Experts of a small language model.
Experts: 128 experts in each of 17 layers, 32 SwiGLU neurons an expert, 8 picks a token, a sigmoid router.
Below are experts of layer 12 (counted from 0) of a mixture-of-experts language model. Rows are named router (the router's row for the expert), gate (a neuron's input weights, with its number), up (a neuron's input weights, with its number) and show model dimensions 0-127. Each number is 128 + 32 x the weight over its row's rms, rounded and kept within 0 to 255.
After each expert's rows: "gets" lists some tokens that make up at least twice as much of what it gets as of all text. This comes from a sample of Wikipedia text that the model never trained on. Tokens count by the router's weight.

# expert 82
router [148 127  96  82 147  66 147 186 117 157 135  90 159 116  99  59 165  73 167 136 134  63  91 107 144 116  74  75 102 160 135 118 133 133 123 136 150 114 171 113 187  83 168 127 122  69  93 145 138 153 123 130 108 160  92 115 171 108 114 124 156 163 164  84 137 107 139 131 140 127 184 154 123 155 117 134 123  57 162 133 138 194 129 166  86 147 114 179 147 148 173 115 148 105 130 132 152 156 146 113 137 118 204 118 117 118 173 150 111 146 116  80  64 156 201  97 128 169  84 127  63 117  86 123 143 141  90  93]
gate0 [108 141 114 116 114 124 117  94  60 130 146 141 154 142 132 103 121 121 148 115 139 143  80 109  73 112  98  98  67 176 123 129 122 146 155 110  76 111  48 117 127 109 122 135 163 182 115  45 167 133 157 149 164 143 146  86 133  96 135 127 115  83 174 128 105 169 140 118 124 122 111 145 141 130 120  86 156  56 171  93 170 184 128 202 148 125 136 148 130 132 115 101 212 126 148 170 161 107 171  78  59 111 135 123 130  65 167 139 140 119 151  97 128 161 152  93 129 153 103 158 112 111 145 183 173  98 212 143]
up0 [173 110  86 103 126 155 131  82 148  73 128 105 123 123  87 108 176 166 177 181 131 135 174 100 115 170 128 171  81  98 125 143 106 102 167 148 149 134 109  73  82 198 142 110 124 141 143 136 154 162 111 115 141  71 100 143 207  69 118 154 152 130  98 111 146  89 136 133  84 106 130  72 135 123  70  79 173 100 100 133 135  96  89  89 147  77 144 120 129 153 126 103 129 108 169 133 140 145 111 141  94 124 136  73  88 143 129 100 120 142  99 178  46 119 167  88 106 110  91 101 132 121 180 102 177 163 122 201]
gets: " d", "c", " c", " C", " f", " b"

# expert 95
router [153 152  74 104 165  75 170 115  47 135 184 151 131 148 112  82 135  93 145 151 183 106 175 172 107 131 149  91 104 140  83 110 164 172 160 181  99 153 121 135 149 136 160  99  90 139 152 170 116 167 121  66 155 231 112 112 139 142  88 125 127 141 118  91 172  75 119 108 158 124 135 124  82 168 171 150 158 100 124 171 113 212 137 131 117 117  99 155 128 103 197 154  72 105 150 115 100 106 113 150 133 174 134 130 118 133 116 133 137 115  79  83 101 121 167 110 148 156 127  92 108 150 138  70  97 124 140  89]
gate0 [120 129 134 180 128 122  89 114 192 194 124 126  91 128  68  89 161 131 132 157 108 151 189 129 105 165 155  79  94  78 110  93 108 159 148 128  76 163 143 114 190 162 140 161 106 137 137 174  89  84 138  77 122 198 112 116 126 115 137 136 145 140 122  87 185 146 124 129 140 110 116 129 101 162 176  88 105 133 135 132 165 186 159 158 181 138  81 114  75 136  95 156 131 179  87 133 109  98 133 117 169 131  85 188 121 106 138 166 125 190 109 180  84  96  95 108 157 173 153 132 123 113 132  91 108 142  81  63]
up0 [178  50 106 123 181 159 144 149 144 100 156 173 108 113 106 112 167 117  82  97 129  62  95 163 147 116 150 141 218 129 168 143 150 168  69 109 102  77 141 104 129  98 138 107 104 102 133 114 158 120 127 123 123 171 127  73 152 133 174  97 208 147 144 170 143 142 103 100  83 109 149  89  98 125 147  50 103 149 102 145 145 131 128 128 152 109 166  89  89 123 171 157 109 160 120 105 207 119  85  96 139 109  95 186  96  91 169 141 149 130 150 150 123 150 188 151 170 164 131 129 166 103 140 118 124 128 178 115]
gets: " M", " B", " C", " S", " L", " D"

# expert 93
router [132 161 113  82 161 115 171 142  99 118 112 123 133 146 113 125 116 140 117 204 137 135 139 119 153 180 131 143  88 113  67  99  83 136 164 122 123  72  95 124 221 126 120 105 135 123  88 144 130 180  90  92 182 135 156  94 156 141 168 143 172 156 131  69 138 128  98 134 105 165 176 151 138 147 160 135 140 109 148 102 172 162 130 197 130 133 155 183 183 134 115 107 136  88 129  95 162 234 145 117 161 116 162  97 165 102 112 161 139 131  92 128 119 156 153 168 193 130 122 181 119 121 152  92  61  78 138 151]
gate0 [105 156 135  84 148  66 203 102  67  76 125  99 108 126 157 165 120 108 174 131 171 143  69  77 141 110  92 160 157 131 113 114  40  81 155 111 153 191 123  85 124 187 135 146 172 132 135 138 100 167 137 145 146 134 125 116  83 191 142 119 116 151 155 138  74 103 106 159 127 134 153 141 170 138 167 156 135 140 101 129  84  58  99 185 134 189 112 126 160 151 111 115  78 163 114 127 110 153 129 137 137 138 128 118  57  95 160 130 149 152 124 169  66 132 117 113 145  97 128 166  98 101  81  75 107 146 144 147]
up0 [ 84 111 108 114 129 101  92 138 110 158 140  74 115 156  93  67 101 184  95 104 164 132 136 125 103  99  60 154 135 127 114 130  81 155 169 156 157 167 163 149  92  89 145 154  92 145 127 105 205 123 136 125 114 121 186 115 138 103 123 137  69 115 146 120  98  79 152 122 116 132 160 107 162 110 152 123 146 151 184 129 139  77 113  77 106 138 192 112  98  89 129 139 126 104 164 108  94 182 151  54 201 128  67 106 141 106 124 173 159 157  94  77 137 101 170 139 181  44 134 125 107  75 149 140 146 144 143 118]
gets: "s", "ation", "es", "ers", "ies", "ations"

# expert 74
router [170 101 104  81 127 159 183 164  95 134 150 144 136 173 144 116 142 139 108 177 131 123 128 115 101 162  89 126  95 128  40 147 121 137 173 149 155 110  97 128 216 111 119  78 158  97  56 153 167 152 135 113 148 104  94 110 154 169 126 120 122 164 141  57 117 108 106 140 144 101 179 133 133 111  87 100 128 119 156 128 196 143 181 162 133 148  93 151 161 142 137 139 118  90 126 136 158 210 125 149 148 102 157 101 122 123 132 161 176  72 101  76 160 173 177 136 131 150  57 174 143  88 145  94  94  86 158 137]
gate0 [140 118  89 180 104 126 150 190 162 115 127 142 139 136  81  96 140 164  95 149 136 135 106  77  99 149  68 104 150  81  90 168 140 139 184 126 169 129 145 112 152 120  84  77 119 113 145 130 165 132 178 101 128  97  70 183  84 132 110 102  95 141 154 171 148 126 123 117  92 182 171 155  80 177 154  94 156 160 143 109 143 208 138 122 168  92 100 126 179 127 123 113 155 162 113  40 135 171 146  92  99 112 158 149 180  94 116  99 150  82  88 164  94 122 108  79 111 139  88 156 187 100 149 128 134  83 144 129]
up0 [155 145 119 160 132 142 115 137  55 101 140 117 134 187 137 169 155 108 144 135 119 175 152 160 115 117 134 132 124 126 134 183  74 165 178 149 101 155 139 118 143 161 109 140 118  78 170 178 128  94  96 127  80 147 138 150 154  62 164  96 150 109 144 109 182 137 131  44 189  46 204  57 137 112 188 103 153 120 109 126  91 135 144 125 112 147  90 148 112  90 116 172 137 119 104  97  61  90 103 102  97 117 148  94 117 186 112 115 139 109 118 183 119 146 147  76 144 136 166 118 102 116 155 128 181 151  78 126]
gets: "s", "es", "ers", "s,", "ies", "ations"

# expert 34
router [191 117  16 104 140 107 131 109  91 104 144 116 116 117 160  97 161  73 110 135 202  96 112 149 103 131 143 105  89 130  36 118 157 149 124 157  65 113 158  98 139 125 188 112 124 106 147 188 123 159 132  64 158 170  89  68 143 117  84 132 186 119 136  96 129 107  76 120 175 141 147 117  98 128 205 168 197 148 122 173  94 176 117 149 138 137  94 179 153 136 143 145 119 113 160 154 128 141 123 165 132 145 157  97 118 140 114 149 138 131 111  84 104 171 144 125 145 166 151 129 122 102 119 106 128 130 182 117]
gate0 [ 95 136  62 131 154 108  64 126 170 110 150  68 127 152 163 140 136 154 131  98 108  73  88 129 129 137  83 192 150 129 104 128 119 129 108 156  80 128 138  96 160 106 135 156 158 146 134  96 140 155 166 122 142 106 129 121  92 155 150 135 188 146  93 108 155 170 165 108 103 187 101  68 134 112 173 157 172 147 110 117 134 141 150 111 151 122  66 121 104 104 154 171 190 131 139  47  71 142 139 125 154  96  78  73 116 173 151  85  32 127 105 142 132 124  80 163 163 141 174 147 149 100 112  63 114 125 144 104]
up0 [179 162 176 144 189 125 134 100 164  78 163 116 177 173 101 113 107 200 105 173 152 165  99 147 171 165 119 144  94 119 105 110  80 106 109 124  81 147 149 127  60 112 113 155 174 108 100 138 141 105  69 152  50 123 158 140 132 134 157 121 118 151 138 146 132  70 125 145 118 130 127 101  99 160 148  93 106 159 110  90 105 111 118 114 190 145  84 118 117 120 177  96 183 125 174 149 149 108 160  96  94 169 125 121  96 172  59 180 168 104 105 131 141 141 117 118 188 102 120  65 146  73 111  82 108 158  98 132]
gets: " H", " M", " K", " B", " C", " S"

# expert 21
router [186 172  84 110 141 118 177 126  95 127 160 117 140 162 133 110 156 122 124 172 182 127 100 176 145 165 143  72 171 133  73 145 149 156 111 163 118 103 118  87 116 110 205 132 140 114 158 146 120 160 106  72 181 204 113 100 136 136 131 102 149 144 125 104 163  83 130  95 144 117 123 132 120 137 178 151 144  99 154 172 109 177  70 122 157 123  53 207 107 174 177 158  95  93  85 124 120 134 140 133 179 136 154 141 113 134 131 121 133 136 135 112 100 138 187 140 162 199 169  84  93 125 109  48 125 111 125 101]
gate1 [156 113 204 119 211  94 157  68 114 169 116 114 143  46 139 168 164 175 107 131 105 101 133 120 103  73 147 159 112 102 139 167 103 135 117 148 103 138 114 108 102  77 147  48 121 149 102 106 149 129  74 145 156 151 131 129 178 158 154  95  99 109 113  70 108 175  82 144 167 115  90  88 131 178 126 139 101 112  69 124 135 144 165  93  58 169 122 147 108 175 133 122  93 165 154 107 110 111 132 144 109 190 132  83  87 113 110 140 127 101  59  95 170 186 121 130 109 138 133 128 156 103 150 105 120 118  99 101]
up1 [ 84  81 132 170 116 145  93  99  72 132 173 128 185 139 183 137 111  78 154 124 117 189 100 139 141  49  94 118 144 168 112 104 134 114 173 158 116 114 138 112 135 141 170 142 109  92  51 108 127 121 202 126 110  99 113 154 135  85 109 134 129 125 120 162 145 135 195 117 149 144 155 109 150  85 151  88 135 162  85 106 117 123 121 143 154 212 110 136 115 103  91  72 115 113 150 156  40 166 131 121 118 181 105 209 140  75 161 146 143 126 108 127 128 153 129  88  95 114 119 160 154  91  84 111 127 172 148 167]
gets: " S", " N", " M", " A", " L", " \""

# expert 37
router [129 151 105 126 142 162 161 171  78 164 200  96 174  89 102  85 120 144 150 142 139  95 120 139  97 135 138 160  92 129 139 153 158 146 151 162 163 156 139 123 161 121 121  84 131  65 147 147 154  98 122 109  85 196 133 106 107 150 139 103 151 185  69 167 157  72  86  59 133 136 157 106 117 135 140 120 100 109 174  97 195 117 127 130  76 121 128 111 159 117 160 148 113 119 126  88 104 161 182  72 178 139 140 157 122 119 123 115 179  77 124  72 109 139 189 179 144 130  42 139  90 138 138 118 109  97 148 192]
gate0 [160 162  95  97 164 149 121 122  92 114 128 215  94 129 123 163 167 105 145 132  99 141 122 148 161 164 133 105  82 127 176 142 118 146 171 136 116 153  85 101 159  93 129 181 212 121 134 160 185 198 135 157 136 139 147 179 174  94 116 129 136 158 148 144 146 119 114 134  94 140 152  79 207 124 130 129 115 126 143 171 134 169 131  91 142  94  83 105 147  75 133 138  75 107 156  72 161 168 101  99  82 132  96  91 176 115 153 101 126  78 128 182  85 165 135  43 118 141  94 165 156 117 143 129 167 129  97 107]
up0 [125 126  73 139  95 113 125 199 125 126 142  66 123 181  87  97 170 128 155 147 157 146 125 164 101  71  99 108 164 125 147  85 137 175 111 145  97 133 118 139 104 136  71 123 102  92 117 109 156  92  67 116 120 181 130 121  95  69 169 152 134 134 138 153 114 122  63  54 118 171 151  98 124 142 183 148 128 113 185  98  91  52 133 155 140 131  95 125 198 195 139 169 170 156 159 106  96 131 118 154 116  96 215 131 153 168 135 106 122  99 104  89  99 127 131 156 156 144 117 134 128 107 151 161  75 127  89 114]
gets: " |", ",", ";", ")", ":", "\""

# expert 123
router [165 159 130 157 168 132 180 120 133 128 161 103 141 135 180 100 171 120 144 203 107 122 130 101 108 148  78 119 107  98 108 141 155 177 167 152 133  98 147 110 158  92 116 104 175 105 141 122 155 127 145 119 154 152 146 113 103 157 143 124 174 152  41 110 147 123  96 125 129 126 157 138 104 163 197  89 130 126 213 121 188 150 133 189 113 168  91 142 153 146 151 109 125  84 123  82 172 187 154 120 201 146 180 110 153 128 143 140 169 169  63 106 106 163 149 120 100 116  83 199 131 166 169 115 110  80 160 116]
gate0 [133 200 127 152 142 124 110 140 131 165 114  41 106 137  90 132 154 129 153 139 152 129 131 135  44  99  61  85 110 127 140 105 108 151 169 180 184 148 123 173  84 115  90 137 148  99 130  97 137 138 159 100 136 177 222 133 102 104 115 132 170 117 115 131 118 149 112  92 112 101 122 135 101 150 102 129 180  83 156 155 147 199 108 200 148 163 126 123 132  70 144 141 126 151 142  92 128 119 106 116 145 141 140 160 171 161 104  78 171 118  85 185 143 158 150 172 104 133 147 175 181  72  99 170 153 121 113 163]
up0 [120 172 117 152 111 114  65 111  93  39 196  96 198 141 165 140  82 160 108 184 143 208 111 117 175 188  76 146 170  97 156 130  99 136 118 159 135 124  88 140 118 150 117 134 103 159 156 108 144 109  87 136 152 106  95 117 106 117 159 112 102  77  59 139 122 168 128 155 153 117  83 128 139 184 132 142 133 147 136 196 103 127 185 115 156  83 100 121 122 191 162 114 105 152 180 101 127 168 151 100 111 141 108 115 128 100 134 129 123 108  74 155  99 124 153  92 118 127 154  44 169 117 122 111 118 139 141  94]
gets: "er", "s", "ing", "\"", "ation", ","